config.yaml
num_hidden_layers: 8
experts_per_token: 2
hidden_act: "swiglu"
moe_layers: [0, 1, 2, 3, 4, 5, 6, 7]
routed_scale: 1.5
balance_bias: true
init_std_router: 0.0263
num_attention_heads: 10
vocab_size: 32000
rope_theta: 10000.0
qk_norm: false
attn_scale: 0.125
init_std_o: 0.00553
doc_mask: true
Below are experts of layer 2 (counted from 0) of a mixture-of-experts language model. Rows are named router (the router's row for the expert), gate (a neuron's input weights, with its number), up (a neuron's input weights, with its number) and show model dimensions 160-239. Each number is 200 + 40 x the weight over its row's rms, rounded and kept within 0 to 999.
After each expert's rows: "comes after" lists some tokens at least twice as common just before its tokens as in all text. This comes from a sample of Wikipedia text that the model never trained on. Tokens count by the router's weight.

# expert 2
router,256,241,190,224,194,154,292,241,210,139,193,271,216,184,215,136,177,255,215,188,214,213,235,227,165,128,147,251,191,298,190,204,216,241,169,204,248,142,166,161,147,234,241,236,173,160,191,200,216,140,196,215,268,254,126,163,203,146,230,114,135,170,187,273,241,170,208,210,139,128,281,223,212,142,44,187,176,212,170,140
gate0,265,188,135,184,166,164,252,176,259,149,204,195,207,203,179,205,234,220,237,139,261,208,210,282,153,185,224,149,212,245,158,268,214,192,172,281,128,210,196,241,211,192,236,242,131,165,161,144,164,221,153,196,184,300,204,276,196,185,172,212,218,264,140,241,120,198,132,193,221,227,223,160,205,184,242,246,209,100,240,212
up0,291,181,224,208,99,197,238,189,254,172,229,212,144,175,144,158,226,251,198,244,272,206,240,224,164,173,257,189,228,241,205,204,149,177,247,202,180,187,202,261,164,207,215,165,164,236,159,143,209,274,171,167,202,302,219,259,208,212,176,273,168,244,132,234,189,188,190,175,167,238,154,171,289,122,160,256,186,202,239,223
gate1,275,208,192,269,236,141,148,159,315,213,244,181,265,106,225,156,220,125,266,162,187,156,183,212,218,244,197,251,213,214,174,273,202,240,174,212,197,232,235,216,212,137,239,233,215,201,252,171,130,210,165,237,223,211,141,185,220,181,148,180,196,182,186,171,223,188,156,212,213,126,212,169,219,181,218,123,311,222,227,174
up1,235,232,262,164,214,240,207,175,197,167,141,215,206,250,239,210,239,159,225,199,254,232,187,223,202,233,179,183,158,191,202,244,237,146,183,226,140,205,205,198,280,261,125,133,213,225,159,174,259,203,214,257,209,139,147,242,237,163,234,191,177,212,192,148,162,160,201,155,160,147,162,193,247,213,207,224,229,204,165,217
gate2,204,170,243,166,174,131,231,248,266,228,237,183,254,241,223,197,209,191,223,211,174,151,203,165,203,179,202,109,255,229,214,188,170,270,194,177,234,246,230,283,194,256,218,260,156,191,207,217,179,248,155,184,221,165,225,245,304,250,248,181,185,128,125,228,146,264,198,217,215,166,220,217,203,231,244,201,184,152,177,198
up2,152,156,251,163,216,162,246,185,234,223,194,165,157,168,221,197,222,207,230,252,145,174,193,232,148,186,252,172,235,196,163,156,210,221,208,167,142,199,235,232,198,190,212,181,211,197,99,194,115,224,247,238,170,188,266,237,277,196,194,185,206,219,163,246,221,188,157,111,289,132,260,187,204,213,218,151,186,230,163,251
gate3,169,198,206,247,186,182,191,199,203,122,217,245,127,182,177,272,248,199,229,207,159,271,251,143,193,259,158,197,207,191,219,211,204,215,156,220,234,237,158,185,199,273,161,217,178,140,223,216,223,155,182,212,254,212,129,241,135,189,202,210,162,237,224,270,213,215,215,151,178,219,150,219,201,189,212,231,157,151,243,220
up3,279,175,167,186,242,197,157,235,194,133,195,235,198,198,142,284,239,162,217,170,220,263,218,158,286,206,187,236,151,227,186,232,157,270,146,189,216,240,151,254,170,274,190,216,238,146,229,221,182,141,226,180,154,193,156,259,143,197,191,200,201,251,181,275,219,228,192,225,111,179,158,228,158,233,263,219,152,164,242,206
gate4,247,202,220,175,247,270,237,318,155,100,242,161,196,187,207,160,191,207,247,201,203,158,244,134,203,236,184,186,109,158,197,134,201,167,161,260,246,127,161,161,203,188,200,308,233,260,233,233,215,161,236,179,267,210,158,271,234,222,147,203,203,183,270,241,239,179,196,129,207,211,248,164,218,204,89,239,228,246,261,247
up4,239,178,241,248,143,192,197,75,231,212,93,247,163,201,205,221,195,182,144,181,248,254,237,232,235,173,212,261,270,266,232,245,193,219,278,254,136,187,148,217,183,241,125,130,179,141,142,208,206,188,190,177,199,181,241,183,202,200,217,245,220,210,139,157,239,218,150,249,174,197,213,268,262,210,265,223,197,186,93,172
gate5,243,172,190,99,174,276,220,252,243,139,199,197,154,187,189,189,199,174,263,223,228,221,253,226,267,205,246,229,159,197,225,207,197,177,240,279,218,176,237,158,227,266,188,225,181,192,249,96,243,183,179,183,175,214,181,149,165,228,238,201,173,219,146,228,226,228,254,206,173,199,169,232,215,159,240,208,176,254,248,178
up5,160,168,222,194,133,185,199,223,173,169,211,165,297,170,139,211,277,147,207,250,223,143,159,206,213,237,134,205,250,159,251,184,208,226,261,272,158,156,119,232,219,161,202,260,239,142,175,181,216,243,212,239,188,228,169,186,216,301,226,242,261,268,183,205,156,266,143,195,238,133,183,171,200,151,197,250,263,133,145,228
gate6,217,162,206,203,198,216,194,220,256,211,213,230,192,256,230,211,240,208,129,208,216,264,192,171,211,253,218,209,254,177,211,199,225,115,202,212,231,173,278,197,209,226,259,206,180,244,115,189,293,173,225,210,162,179,190,210,212,195,201,228,156,242,163,154,214,180,175,222,138,201,173,113,136,247,253,179,175,168,216,214
up6,209,208,174,180,188,214,217,221,212,222,236,227,229,168,138,170,147,206,247,166,220,105,223,220,181,205,168,177,219,226,211,215,185,282,233,138,191,189,122,259,238,206,135,167,199,196,278,235,119,221,229,208,222,225,180,212,172,225,259,197,209,164,211,186,242,213,200,187,278,198,272,288,291,105,128,211,281,212,164,192
gate7,138,181,90,96,151,185,220,172,257,155,247,156,198,166,266,234,182,198,181,274,209,239,238,253,217,258,193,192,240,181,238,175,124,178,246,279,184,180,195,210,149,224,208,206,281,164,211,184,157,283,295,208,261,181,181,195,220,198,191,184,131,188,203,98,185,162,160,166,185,175,205,213,260,262,219,134,171,191,264,141
up7,174,206,225,277,270,247,180,180,224,274,189,161,248,212,264,228,185,146,220,197,203,200,165,170,162,155,194,205,275,210,171,196,208,212,135,177,237,196,213,159,272,204,152,237,205,196,170,180,226,177,181,242,210,197,236,152,175,201,241,241,235,185,185,295,252,201,149,283,171,303,256,246,161,194,216,247,206,182,190,253
comes after: "\n", " ", " 0", ")", " —", " 1"

# expert 1
router,200,162,207,147,198,240,304,156,175,250,191,205,235,146,244,229,227,214,191,124,232,176,257,196,238,130,256,261,204,209,180,183,231,215,120,244,216,233,266,171,194,186,249,266,262,228,181,215,204,176,71,145,198,146,191,166,166,153,261,169,263,230,212,168,203,143,200,209,176,180,188,256,180,218,251,107,170,207,210,202
gate0,153,244,158,230,197,140,89,178,163,243,185,221,195,165,145,254,174,229,199,130,190,191,162,137,225,222,209,221,286,221,236,193,164,206,106,136,173,218,183,278,127,220,215,191,195,190,181,184,161,243,200,221,200,183,196,132,157,156,179,138,205,251,160,178,215,214,200,236,201,204,190,200,188,268,260,162,148,225,230,272
up0,194,189,231,202,157,230,195,205,284,150,229,118,245,162,204,245,191,249,156,169,181,245,184,195,209,180,160,142,238,191,242,132,152,226,208,261,188,218,246,195,223,176,181,178,228,225,174,212,182,179,194,166,268,259,188,136,229,206,175,138,240,284,131,169,197,203,228,176,162,187,214,228,210,269,236,120,184,242,163,208
gate1,182,229,232,195,191,200,174,200,188,224,157,233,190,227,189,218,187,191,220,238,226,196,188,154,194,337,205,225,147,246,176,203,236,204,170,196,262,194,156,200,226,232,160,203,169,226,233,187,273,168,177,216,148,293,229,207,191,225,216,139,217,141,206,178,215,166,229,206,143,227,220,162,182,189,257,214,228,141,229,210
up1,188,205,251,214,210,176,165,260,251,217,124,183,205,194,147,168,248,224,169,216,207,204,290,249,190,174,238,188,149,223,231,179,273,148,221,145,286,166,206,176,230,262,190,261,158,177,211,241,288,259,153,241,206,224,222,244,233,208,213,222,187,193,198,208,186,159,128,220,149,232,245,190,198,188,195,141,204,131,225,194
gate2,168,248,239,210,191,155,202,245,232,139,221,255,151,242,150,186,238,151,186,154,214,278,153,206,285,223,143,180,166,259,278,174,163,215,211,233,204,190,221,238,217,199,139,219,211,186,157,193,175,242,149,283,177,198,208,183,191,211,192,160,235,195,154,140,274,146,200,190,202,170,185,218,216,272,195,214,149,197,174,242
up2,200,209,198,169,141,173,188,224,233,149,234,243,120,166,221,215,209,199,205,172,202,263,226,223,284,192,189,243,191,209,266,188,181,221,246,226,194,243,246,194,215,188,88,217,200,196,237,250,208,223,196,236,168,170,176,197,257,164,189,150,228,201,237,166,190,148,275,163,237,199,157,168,133,303,157,167,124,210,175,193
gate3,239,195,198,139,223,191,212,238,253,243,250,280,237,231,183,256,215,140,150,115,260,199,227,245,154,190,141,244,239,243,168,193,205,260,204,181,248,181,273,246,187,203,172,261,243,176,145,241,218,82,125,291,194,127,176,216,242,187,157,184,276,179,209,182,195,165,239,122,162,188,144,183,198,220,191,121,201,212,234,225
up3,283,195,185,179,224,166,266,171,225,186,212,213,183,268,234,245,174,151,111,112,197,195,191,192,243,204,190,249,215,247,207,250,185,219,163,187,237,222,172,190,225,182,171,266,276,149,255,252,200,181,125,180,186,221,211,165,281,275,225,263,184,120,231,276,194,181,269,126,167,153,141,141,196,297,226,204,191,200,155,186
gate4,300,181,177,169,175,206,189,169,187,216,179,237,187,199,176,150,188,231,165,188,254,252,174,225,195,191,282,136,165,223,242,259,236,184,230,290,191,178,228,158,143,181,151,236,220,279,172,250,153,275,241,250,199,203,239,260,221,137,236,222,267,163,188,188,180,195,224,182,192,122,201,153,197,183,238,246,150,241,281,121
up4,267,128,102,195,202,233,169,162,155,260,187,247,213,168,189,221,144,166,227,177,180,207,172,224,225,167,196,183,200,175,164,219,289,210,212,211,199,222,187,186,159,216,112,227,165,227,191,200,174,176,234,222,177,214,222,232,219,179,160,213,249,147,246,138,190,194,298,117,182,175,178,162,225,176,293,194,182,235,275,203
gate5,154,219,205,188,230,238,194,224,148,247,105,192,182,255,128,193,217,222,135,219,281,215,158,240,228,245,241,174,145,178,123,185,215,136,179,213,139,248,226,217,215,222,247,207,186,260,257,204,166,219,223,235,205,246,182,187,165,175,231,278,166,173,167,172,170,265,115,194,140,160,212,195,217,149,209,187,195,200,227,230
up5,212,223,179,221,223,255,178,174,203,234,166,157,176,160,178,221,167,236,224,139,194,160,228,192,165,255,200,222,177,174,266,199,158,292,246,145,258,209,187,156,206,203,126,126,194,173,201,134,263,193,202,261,179,204,240,211,158,244,168,202,271,153,168,224,221,192,261,202,241,208,61,156,197,206,172,293,202,178,220,186
gate6,239,188,264,242,199,119,270,192,185,250,200,219,167,143,312,162,163,137,205,192,217,166,223,183,170,159,165,208,226,182,191,213,194,235,167,225,209,191,185,222,188,191,254,213,213,242,148,143,267,194,226,270,188,222,223,203,185,196,215,196,155,238,229,190,231,257,243,149,158,200,164,130,155,239,171,190,144,229,176,183
up6,241,183,197,166,265,286,266,168,238,165,221,138,203,155,155,215,161,218,230,243,237,158,272,164,259,182,149,213,192,241,219,168,144,187,92,223,182,140,167,239,239,172,178,254,224,211,203,159,242,257,166,122,216,184,236,230,140,197,179,210,184,250,197,219,230,231,216,145,168,178,164,205,244,203,200,177,222,149,164,222
gate7,159,257,304,154,248,203,196,223,218,246,183,161,155,286,234,170,186,257,241,179,176,221,175,206,206,205,230,162,276,221,219,187,185,217,110,261,172,203,170,221,217,221,122,184,211,217,210,205,218,186,213,91,160,194,212,129,180,211,193,147,144,144,233,205,215,237,176,220,221,213,179,180,142,218,110,298,129,183,244,198
up7,247,323,213,101,184,211,232,163,193,214,233,172,202,179,258,214,185,238,237,257,182,191,178,171,235,267,164,196,219,214,244,187,146,235,194,161,196,189,212,197,146,190,195,119,175,270,243,228,274,243,296,291,223,243,226,180,315,253,149,207,208,228,202,171,236,250,217,123,148,245,154,169,137,289,258,117,147,178,201,214
comes after: " of", "'", " in", " for", " to", " on"

# expert 3
router,229,260,155,127,158,226,137,164,203,256,301,238,233,220,178,226,224,233,254,143,194,183,237,227,157,205,200,182,241,128,121,110,173,198,194,219,151,172,188,219,151,203,173,161,253,203,259,238,194,284,218,259,138,155,150,201,148,255,194,263,180,178,262,219,129,229,213,188,219,249,226,196,185,177,274,191,199,245,194,215
gate0,133,152,180,177,160,293,135,138,200,207,197,226,179,257,226,157,245,214,187,228,212,205,255,204,94,220,159,214,287,225,190,181,154,225,244,205,183,185,182,243,157,152,180,138,190,223,182,231,228,166,183,144,181,196,160,220,198,203,178,141,160,197,163,191,61,154,213,247,242,372,201,173,142,222,190,200,83,130,204,166
up0,225,222,199,286,192,212,239,186,249,187,229,219,250,146,229,216,239,280,137,123,180,226,156,144,343,149,175,167,213,244,179,199,192,227,147,165,230,228,150,170,239,230,220,220,263,138,246,186,214,249,239,282,263,224,226,175,264,256,197,254,135,199,207,223,168,226,235,182,220,146,196,187,210,168,193,187,244,184,137,251
gate1,225,215,185,222,174,215,147,190,196,211,196,193,172,198,168,188,250,191,195,225,177,206,195,209,123,158,206,133,178,224,282,165,224,186,163,145,160,228,217,140,191,216,188,175,256,244,205,189,195,271,173,195,200,238,167,214,259,129,155,204,176,154,211,182,161,242,127,178,224,150,170,189,176,186,150,231,226,177,165,129
up1,222,163,253,198,194,235,205,218,248,163,246,169,157,97,188,179,149,267,183,188,226,210,188,257,269,185,228,138,250,128,183,200,139,207,156,239,155,196,228,150,209,154,212,216,237,203,229,174,201,181,214,128,159,231,228,238,223,149,221,162,195,181,102,220,180,195,188,184,321,193,212,247,230,143,236,164,190,207,182,99
gate2,211,232,219,168,201,227,185,143,221,101,221,199,213,212,178,171,198,238,206,243,174,240,235,179,176,252,212,224,146,280,164,213,224,170,252,226,245,189,208,246,132,197,175,176,138,227,218,185,186,249,192,235,207,243,189,172,181,178,190,193,171,164,166,228,117,90,237,288,174,252,264,201,258,192,233,184,219,237,178,214
up2,205,205,250,202,250,205,195,149,226,170,193,235,207,188,142,204,148,200,261,204,204,198,225,271,196,177,170,276,235,158,219,226,163,234,227,164,156,284,168,226,151,223,148,234,202,292,179,173,164,195,240,186,210,268,200,219,210,236,186,176,209,225,163,175,165,217,184,269,234,196,235,192,236,240,238,186,261,236,227,181
gate3,187,277,248,126,222,228,246,238,143,211,162,257,203,165,130,178,238,253,180,254,147,149,231,220,246,186,246,212,193,175,201,148,137,197,116,211,245,181,133,171,207,194,111,208,161,182,208,217,212,232,221,213,202,177,239,226,154,233,224,250,180,280,161,229,192,211,231,177,200,195,202,172,87,198,246,230,175,187,211,194
up3,222,165,149,288,184,207,313,244,267,161,264,139,140,244,248,246,186,143,227,204,240,181,192,219,172,180,201,249,254,211,170,245,298,159,236,167,140,227,176,194,231,224,189,183,189,255,176,199,227,205,209,182,164,138,150,266,137,182,174,183,260,176,228,250,232,199,199,213,176,218,193,96,215,203,202,240,139,113,217,190
gate4,241,199,217,211,230,272,181,177,212,211,232,181,184,142,182,216,228,128,143,213,192,243,158,231,159,190,290,181,274,224,254,187,241,147,220,186,162,112,246,246,259,212,206,177,226,226,205,206,171,171,176,201,234,224,147,238,202,239,174,186,198,161,278,219,212,226,246,214,248,205,159,220,150,241,210,173,181,255,313,177
up4,161,157,205,238,193,123,153,238,145,169,240,264,157,256,201,210,165,250,263,198,221,185,241,197,212,160,182,204,61,163,169,217,220,259,149,261,229,229,139,184,182,212,187,202,199,234,245,143,196,263,217,225,169,187,219,142,187,225,200,186,192,229,173,142,183,154,252,254,189,244,222,204,193,234,175,277,212,184,201,257
gate5,219,106,203,157,228,211,231,265,221,196,236,211,143,220,266,221,162,199,205,228,256,249,201,239,263,198,227,219,228,222,173,164,102,221,118,213,262,190,215,215,222,226,168,152,184,195,208,198,154,254,134,229,214,196,184,105,177,221,189,235,165,205,263,209,154,199,220,260,199,191,186,206,180,245,177,224,292,201,172,207
up5,174,254,169,248,208,197,132,142,168,193,124,186,248,242,91,198,202,117,188,223,128,210,147,177,144,206,185,205,152,204,259,166,237,173,305,204,179,212,192,182,210,195,191,239,201,183,186,179,227,179,223,222,214,192,230,226,218,136,162,180,224,123,177,240,249,197,204,204,225,241,209,269,244,194,148,172,155,147,228,209
gate6,150,312,247,276,169,150,237,170,167,221,140,210,209,129,232,253,171,298,168,205,171,227,242,198,171,191,221,288,156,175,145,211,135,170,125,161,170,167,211,238,161,191,186,182,181,211,214,189,182,300,224,167,162,211,145,219,252,193,195,120,206,246,168,205,219,232,207,176,260,230,220,202,157,256,225,225,242,257,216,165
up6,205,221,208,240,198,127,189,146,249,214,179,200,116,236,211,205,233,254,194,188,151,240,208,234,179,215,204,243,87,243,138,222,172,227,97,88,221,155,304,245,228,192,142,200,157,216,220,230,131,189,216,130,140,209,212,165,183,219,203,197,230,213,165,190,218,206,203,199,203,248,283,167,198,207,176,217,218,204,222,194
gate7,241,250,197,239,232,180,186,244,262,195,251,210,148,251,165,242,224,213,238,192,259,174,161,182,183,188,156,183,271,223,159,140,257,228,164,239,190,213,218,147,152,227,116,219,244,171,235,272,235,177,210,197,267,202,196,192,167,172,171,243,253,270,180,202,228,232,200,236,213,169,217,201,208,155,226,241,174,215,181,221
up7,211,207,181,225,282,209,229,197,213,174,285,291,220,251,287,293,265,246,254,214,232,190,108,161,274,162,173,230,263,213,203,174,189,201,267,267,196,237,303,206,224,184,184,255,186,173,274,163,194,169,246,133,199,225,134,199,136,225,214,237,238,189,230,200,140,224,196,209,166,176,187,196,203,237,208,172,154,172,178,192
comes after: "\n", " |", ".", " the", "==", ")"

# expert 8
router,223,152,216,189,206,240,160,266,193,246,122,281,215,238,248,221,175,308,263,216,194,196,231,216,137,223,207,201,183,186,170,211,202,258,170,195,202,208,178,144,164,223,260,328,177,237,229,221,195,221,139,235,133,136,186,199,278,227,246,250,256,193,201,227,165,171,159,273,170,189,212,200,211,248,184,157,187,173,230,198
gate0,157,213,146,144,149,174,204,206,182,190,232,173,99,166,216,182,270,137,219,264,278,187,174,295,163,227,196,211,211,138,222,283,280,181,86,142,187,222,225,183,135,204,270,136,213,285,204,136,154,275,199,229,235,168,222,144,222,231,210,233,200,169,206,246,222,189,188,252,250,249,154,153,191,213,159,263,188,194,215,229
up0,191,206,209,200,249,247,206,184,150,251,262,203,195,157,195,237,178,188,221,203,264,173,216,162,178,146,180,199,231,177,212,153,229,148,137,140,235,249,281,124,166,139,154,167,206,239,168,247,168,218,183,150,298,194,224,164,143,225,210,160,202,172,165,177,151,287,158,263,217,158,184,188,196,182,198,200,177,195,185,203
gate1,230,232,199,212,230,220,140,164,191,205,193,202,173,244,180,209,180,231,218,188,112,146,228,200,178,161,212,237,229,213,210,164,214,235,182,251,127,215,179,238,200,154,266,138,230,193,254,184,234,219,198,232,207,156,125,203,244,313,196,227,233,224,222,245,128,155,192,227,244,69,109,219,209,202,206,227,219,184,220,231
up1,159,165,220,224,254,239,195,108,195,258,135,158,209,219,121,191,200,205,241,225,143,183,179,180,149,210,232,237,132,113,181,234,218,201,144,260,194,179,241,210,193,181,146,229,191,170,194,214,255,182,206,248,259,144,197,260,200,206,198,207,234,234,204,190,235,154,264,198,205,241,205,155,164,216,166,245,218,159,188,189
gate2,217,201,161,177,216,188,238,126,154,255,234,193,220,141,203,193,153,247,272,178,185,247,228,175,259,254,176,182,259,160,150,199,180,261,223,194,194,161,258,219,197,180,223,208,201,153,238,262,152,224,264,203,258,253,159,149,277,193,287,198,153,234,222,198,199,296,199,229,199,158,231,209,181,263,225,153,183,226,194,119
up2,158,191,136,173,136,211,141,165,135,183,226,184,298,211,244,192,272,173,259,202,257,251,106,191,255,184,199,164,199,219,219,126,117,202,169,193,231,188,246,117,154,175,211,156,180,139,178,182,255,241,199,188,232,232,177,229,216,191,219,193,290,251,291,124,174,236,142,205,181,195,222,184,228,190,264,117,218,170,183,158
gate3,220,245,213,183,203,150,145,117,190,264,283,211,202,192,241,195,246,198,204,187,189,174,186,234,152,200,290,219,218,239,158,192,160,169,162,188,182,147,196,169,201,172,143,162,159,170,190,149,222,208,177,207,196,175,198,118,169,255,149,150,182,211,239,207,188,273,209,232,180,222,167,200,202,223,252,244,222,195,186,237
up3,208,200,221,190,229,139,187,216,224,170,229,233,258,173,227,215,180,142,202,175,239,172,255,100,167,155,245,201,183,240,255,230,216,164,190,149,280,130,260,239,211,154,159,179,186,196,195,136,203,254,206,165,147,154,181,226,248,205,178,179,245,183,216,244,185,127,157,214,269,233,199,235,186,199,234,245,134,181,267,196
gate4,210,190,197,154,137,127,204,155,122,225,265,142,209,181,99,190,153,127,236,250,153,212,202,205,164,228,223,205,232,246,168,208,190,153,273,145,236,214,229,252,229,269,119,242,222,202,177,167,202,198,225,221,265,176,225,240,174,206,129,235,234,208,180,192,244,290,264,205,102,317,179,254,169,274,218,217,180,264,201,233
up4,159,218,167,209,143,206,204,197,196,207,257,230,192,159,255,152,218,237,218,219,199,169,177,210,177,223,308,250,269,180,204,191,217,277,172,179,121,217,233,186,184,210,192,121,133,235,215,220,153,168,176,212,224,223,220,199,146,165,224,178,234,115,198,183,161,192,171,212,169,137,156,213,179,177,261,250,247,204,158,190
gate5,326,226,262,184,267,183,204,232,180,225,231,219,207,215,212,267,192,202,177,231,238,188,216,266,192,136,210,176,197,217,174,247,175,181,182,218,192,230,140,181,169,159,164,170,200,212,262,174,213,216,255,227,234,264,201,155,292,155,238,213,246,198,238,211,188,226,240,226,189,206,67,203,193,230,189,209,266,156,168,171
up5,232,206,192,211,166,202,181,282,186,178,173,218,192,239,205,261,238,160,238,220,175,228,212,233,166,183,224,206,191,212,211,214,185,210,171,166,293,239,172,196,149,151,137,108,273,206,208,165,161,246,297,165,220,246,243,175,267,221,224,185,232,199,200,240,170,193,192,203,208,195,173,229,183,218,177,222,298,197,185,205
gate6,156,205,241,219,191,223,238,225,164,154,196,176,224,312,125,142,146,237,199,214,222,182,191,204,197,260,204,242,199,169,218,163,220,185,177,243,199,258,195,153,233,192,239,203,195,281,138,254,236,202,209,150,194,181,193,187,185,225,210,205,224,254,195,177,173,226,159,259,232,228,89,173,199,252,209,214,186,148,202,229
up6,183,141,149,177,119,230,174,126,205,140,173,220,245,138,230,206,181,192,174,208,225,203,248,132,192,223,142,233,165,202,212,241,165,175,148,228,236,191,185,256,201,216,260,281,184,172,185,201,201,220,205,205,192,157,231,246,155,222,214,156,159,202,202,188,165,233,264,188,202,181,187,218,213,245,180,218,173,236,204,236
gate7,197,183,208,164,198,212,173,228,219,172,195,210,226,193,148,239,195,205,165,231,225,166,214,221,213,195,197,280,284,218,211,180,195,190,136,197,232,134,217,236,252,236,77,170,204,233,233,296,189,175,208,234,150,234,199,220,206,140,137,246,220,168,157,230,285,242,180,192,233,123,174,233,215,209,209,337,316,152,168,222
up7,176,180,180,204,151,184,134,185,185,177,212,214,209,196,222,264,206,183,97,199,168,148,258,168,195,211,213,187,231,169,212,161,186,235,179,220,202,208,168,215,186,236,179,235,148,210,260,170,204,199,213,229,116,178,227,219,212,241,257,189,175,185,164,181,205,190,227,258,260,229,192,163,118,138,272,208,222,101,218,257
comes after: " the", " a", " The", " his", "==", "The"

# expert 11
router,250,180,216,215,201,172,193,197,220,280,310,177,256,169,139,226,258,200,196,236,230,208,228,224,189,85,223,230,260,214,113,164,177,265,229,242,117,179,281,206,150,184,237,196,237,239,285,230,165,231,219,227,224,232,249,246,237,184,200,229,90,127,110,184,150,149,238,213,157,194,188,158,175,165,174,132,220,249,177,202
gate0,193,260,155,173,226,174,185,122,193,201,293,199,240,202,219,270,236,263,196,186,160,167,263,255,154,227,189,224,217,231,209,205,217,263,142,223,293,178,223,141,182,197,234,230,200,188,200,201,175,177,205,147,230,154,217,211,121,168,211,161,146,235,125,164,250,222,265,184,90,203,182,152,181,283,221,177,232,152,135,151
up0,216,141,153,302,207,246,159,203,214,236,185,194,195,218,193,181,186,167,208,176,154,125,163,212,188,198,276,191,165,148,188,159,166,288,233,191,187,214,208,214,244,137,188,210,229,248,175,121,183,246,244,252,212,239,198,226,231,267,152,217,188,161,179,206,198,160,247,234,254,164,202,273,208,191,122,285,139,221,264,151
gate1,165,147,144,204,210,204,206,259,199,230,278,160,192,183,158,168,159,155,255,173,205,264,224,260,175,251,223,161,257,147,235,223,155,199,222,164,205,192,138,296,199,170,196,245,201,184,181,124,190,232,281,169,248,173,172,170,206,245,185,109,199,151,172,170,188,244,181,218,170,175,120,233,231,220,261,198,198,157,191,214
up1,272,196,224,204,227,172,248,146,240,199,178,189,135,256,227,224,213,183,169,246,159,276,93,227,143,227,259,201,182,209,200,215,172,199,164,249,184,230,236,202,198,178,204,225,212,193,180,152,201,196,258,291,162,195,221,138,183,223,191,163,209,137,207,194,238,228,183,173,252,117,166,131,143,199,293,174,236,215,170,163
gate2,201,197,245,236,199,148,222,203,287,241,258,268,237,157,142,212,157,185,169,246,212,200,171,168,218,181,182,202,252,195,191,220,241,170,173,159,236,232,193,172,168,202,223,159,145,229,138,180,211,147,151,157,158,227,184,177,235,175,163,155,173,169,233,114,151,86,230,212,238,191,227,192,190,160,306,138,143,161,319,196
up2,117,199,146,115,171,221,174,199,181,173,146,192,108,253,126,196,179,134,217,141,174,194,208,135,189,198,190,256,161,191,148,193,185,239,181,211,173,172,181,191,196,187,247,168,194,125,195,183,274,278,158,186,160,149,191,223,166,186,141,210,181,195,161,232,221,249,174,229,181,272,230,226,195,182,195,211,220,192,193,182
gate3,193,138,163,175,175,153,139,154,216,224,234,237,245,297,203,270,176,240,191,200,284,153,197,152,256,309,129,208,245,192,234,244,204,215,210,176,230,195,159,255,157,261,255,280,172,213,183,184,157,161,154,204,147,158,193,180,258,142,151,135,249,157,169,176,189,232,245,257,140,244,224,227,112,91,257,242,111,152,188,241
up3,186,160,173,213,249,212,220,238,151,203,210,198,183,193,177,107,224,178,206,145,178,156,254,200,130,214,252,215,215,129,138,108,179,130,230,221,194,180,153,189,195,206,210,154,174,215,234,226,206,209,267,141,263,247,130,227,224,276,276,220,193,159,244,272,221,157,257,198,258,239,257,151,292,274,175,94,229,230,204,145
gate4,188,124,192,166,224,192,203,212,153,208,220,214,237,209,246,213,248,114,278,218,183,198,195,231,181,263,183,188,191,108,215,187,195,216,185,210,221,227,180,131,156,143,179,221,197,247,183,298,220,162,186,317,243,178,228,251,200,222,198,245,244,179,208,205,173,309,249,215,270,211,233,155,219,253,183,212,189,205,149,265
up4,308,204,208,205,176,110,168,197,256,99,189,175,197,196,181,196,186,263,138,189,197,231,144,179,269,235,210,169,180,260,165,166,246,172,210,234,178,213,219,200,158,194,193,180,213,219,272,192,216,149,142,168,136,221,153,145,279,205,232,227,170,168,201,231,303,234,270,198,213,240,202,211,164,204,238,153,205,228,259,210
gate5,233,259,151,208,292,202,211,135,203,186,152,234,164,134,182,251,160,224,181,238,236,209,274,151,229,205,218,224,228,193,202,228,204,217,137,142,170,185,133,248,233,217,199,163,210,231,150,195,152,145,194,113,206,202,147,204,216,141,213,195,176,197,173,221,259,140,203,207,204,182,199,224,264,166,214,169,286,224,180,151
up5,200,172,249,231,160,217,170,218,194,179,230,138,218,210,138,222,208,175,251,206,180,181,155,269,173,228,180,247,173,219,201,225,225,205,228,187,282,156,196,208,202,186,209,253,211,195,222,155,279,223,183,282,247,201,209,147,207,258,215,242,173,219,217,207,191,289,169,160,194,203,234,204,228,223,178,199,171,197,210,195
gate6,156,189,235,166,235,187,164,220,170,273,168,208,195,160,296,168,261,147,156,168,210,229,213,215,148,194,235,225,99,210,188,187,181,202,205,264,229,171,131,213,157,205,220,152,166,248,205,185,175,229,271,210,127,265,214,191,206,252,230,257,143,156,234,253,146,219,177,221,212,232,196,215,170,236,230,182,161,240,247,231
up6,232,226,139,240,206,217,132,142,220,202,214,196,171,191,148,255,248,261,218,187,170,207,262,203,197,253,176,231,209,236,159,185,186,186,149,126,195,159,200,224,209,197,175,236,246,242,166,180,191,208,213,125,160,205,255,188,183,146,194,272,160,258,220,198,266,187,199,182,193,224,199,165,259,155,193,228,225,202,241,211
gate7,192,222,159,259,290,261,188,196,158,196,130,189,256,150,203,199,260,198,185,250,271,226,204,243,179,191,127,223,184,208,226,264,243,204,227,218,241,189,178,192,228,191,162,182,245,182,166,179,155,256,197,290,178,169,251,203,153,280,229,237,189,186,176,203,127,248,190,181,211,149,225,176,219,286,169,234,206,199,100,245
up7,195,200,310,170,175,163,158,238,199,226,137,236,165,181,226,224,240,295,224,221,202,183,158,225,187,238,233,154,224,219,185,159,144,235,201,256,228,247,247,166,192,254,171,287,246,243,229,184,143,141,231,199,205,263,201,212,205,171,147,261,250,253,132,274,225,183,197,197,157,208,220,226,149,232,225,244,139,175,228,251
comes after: " |", "|", ";", ":", " (", " /"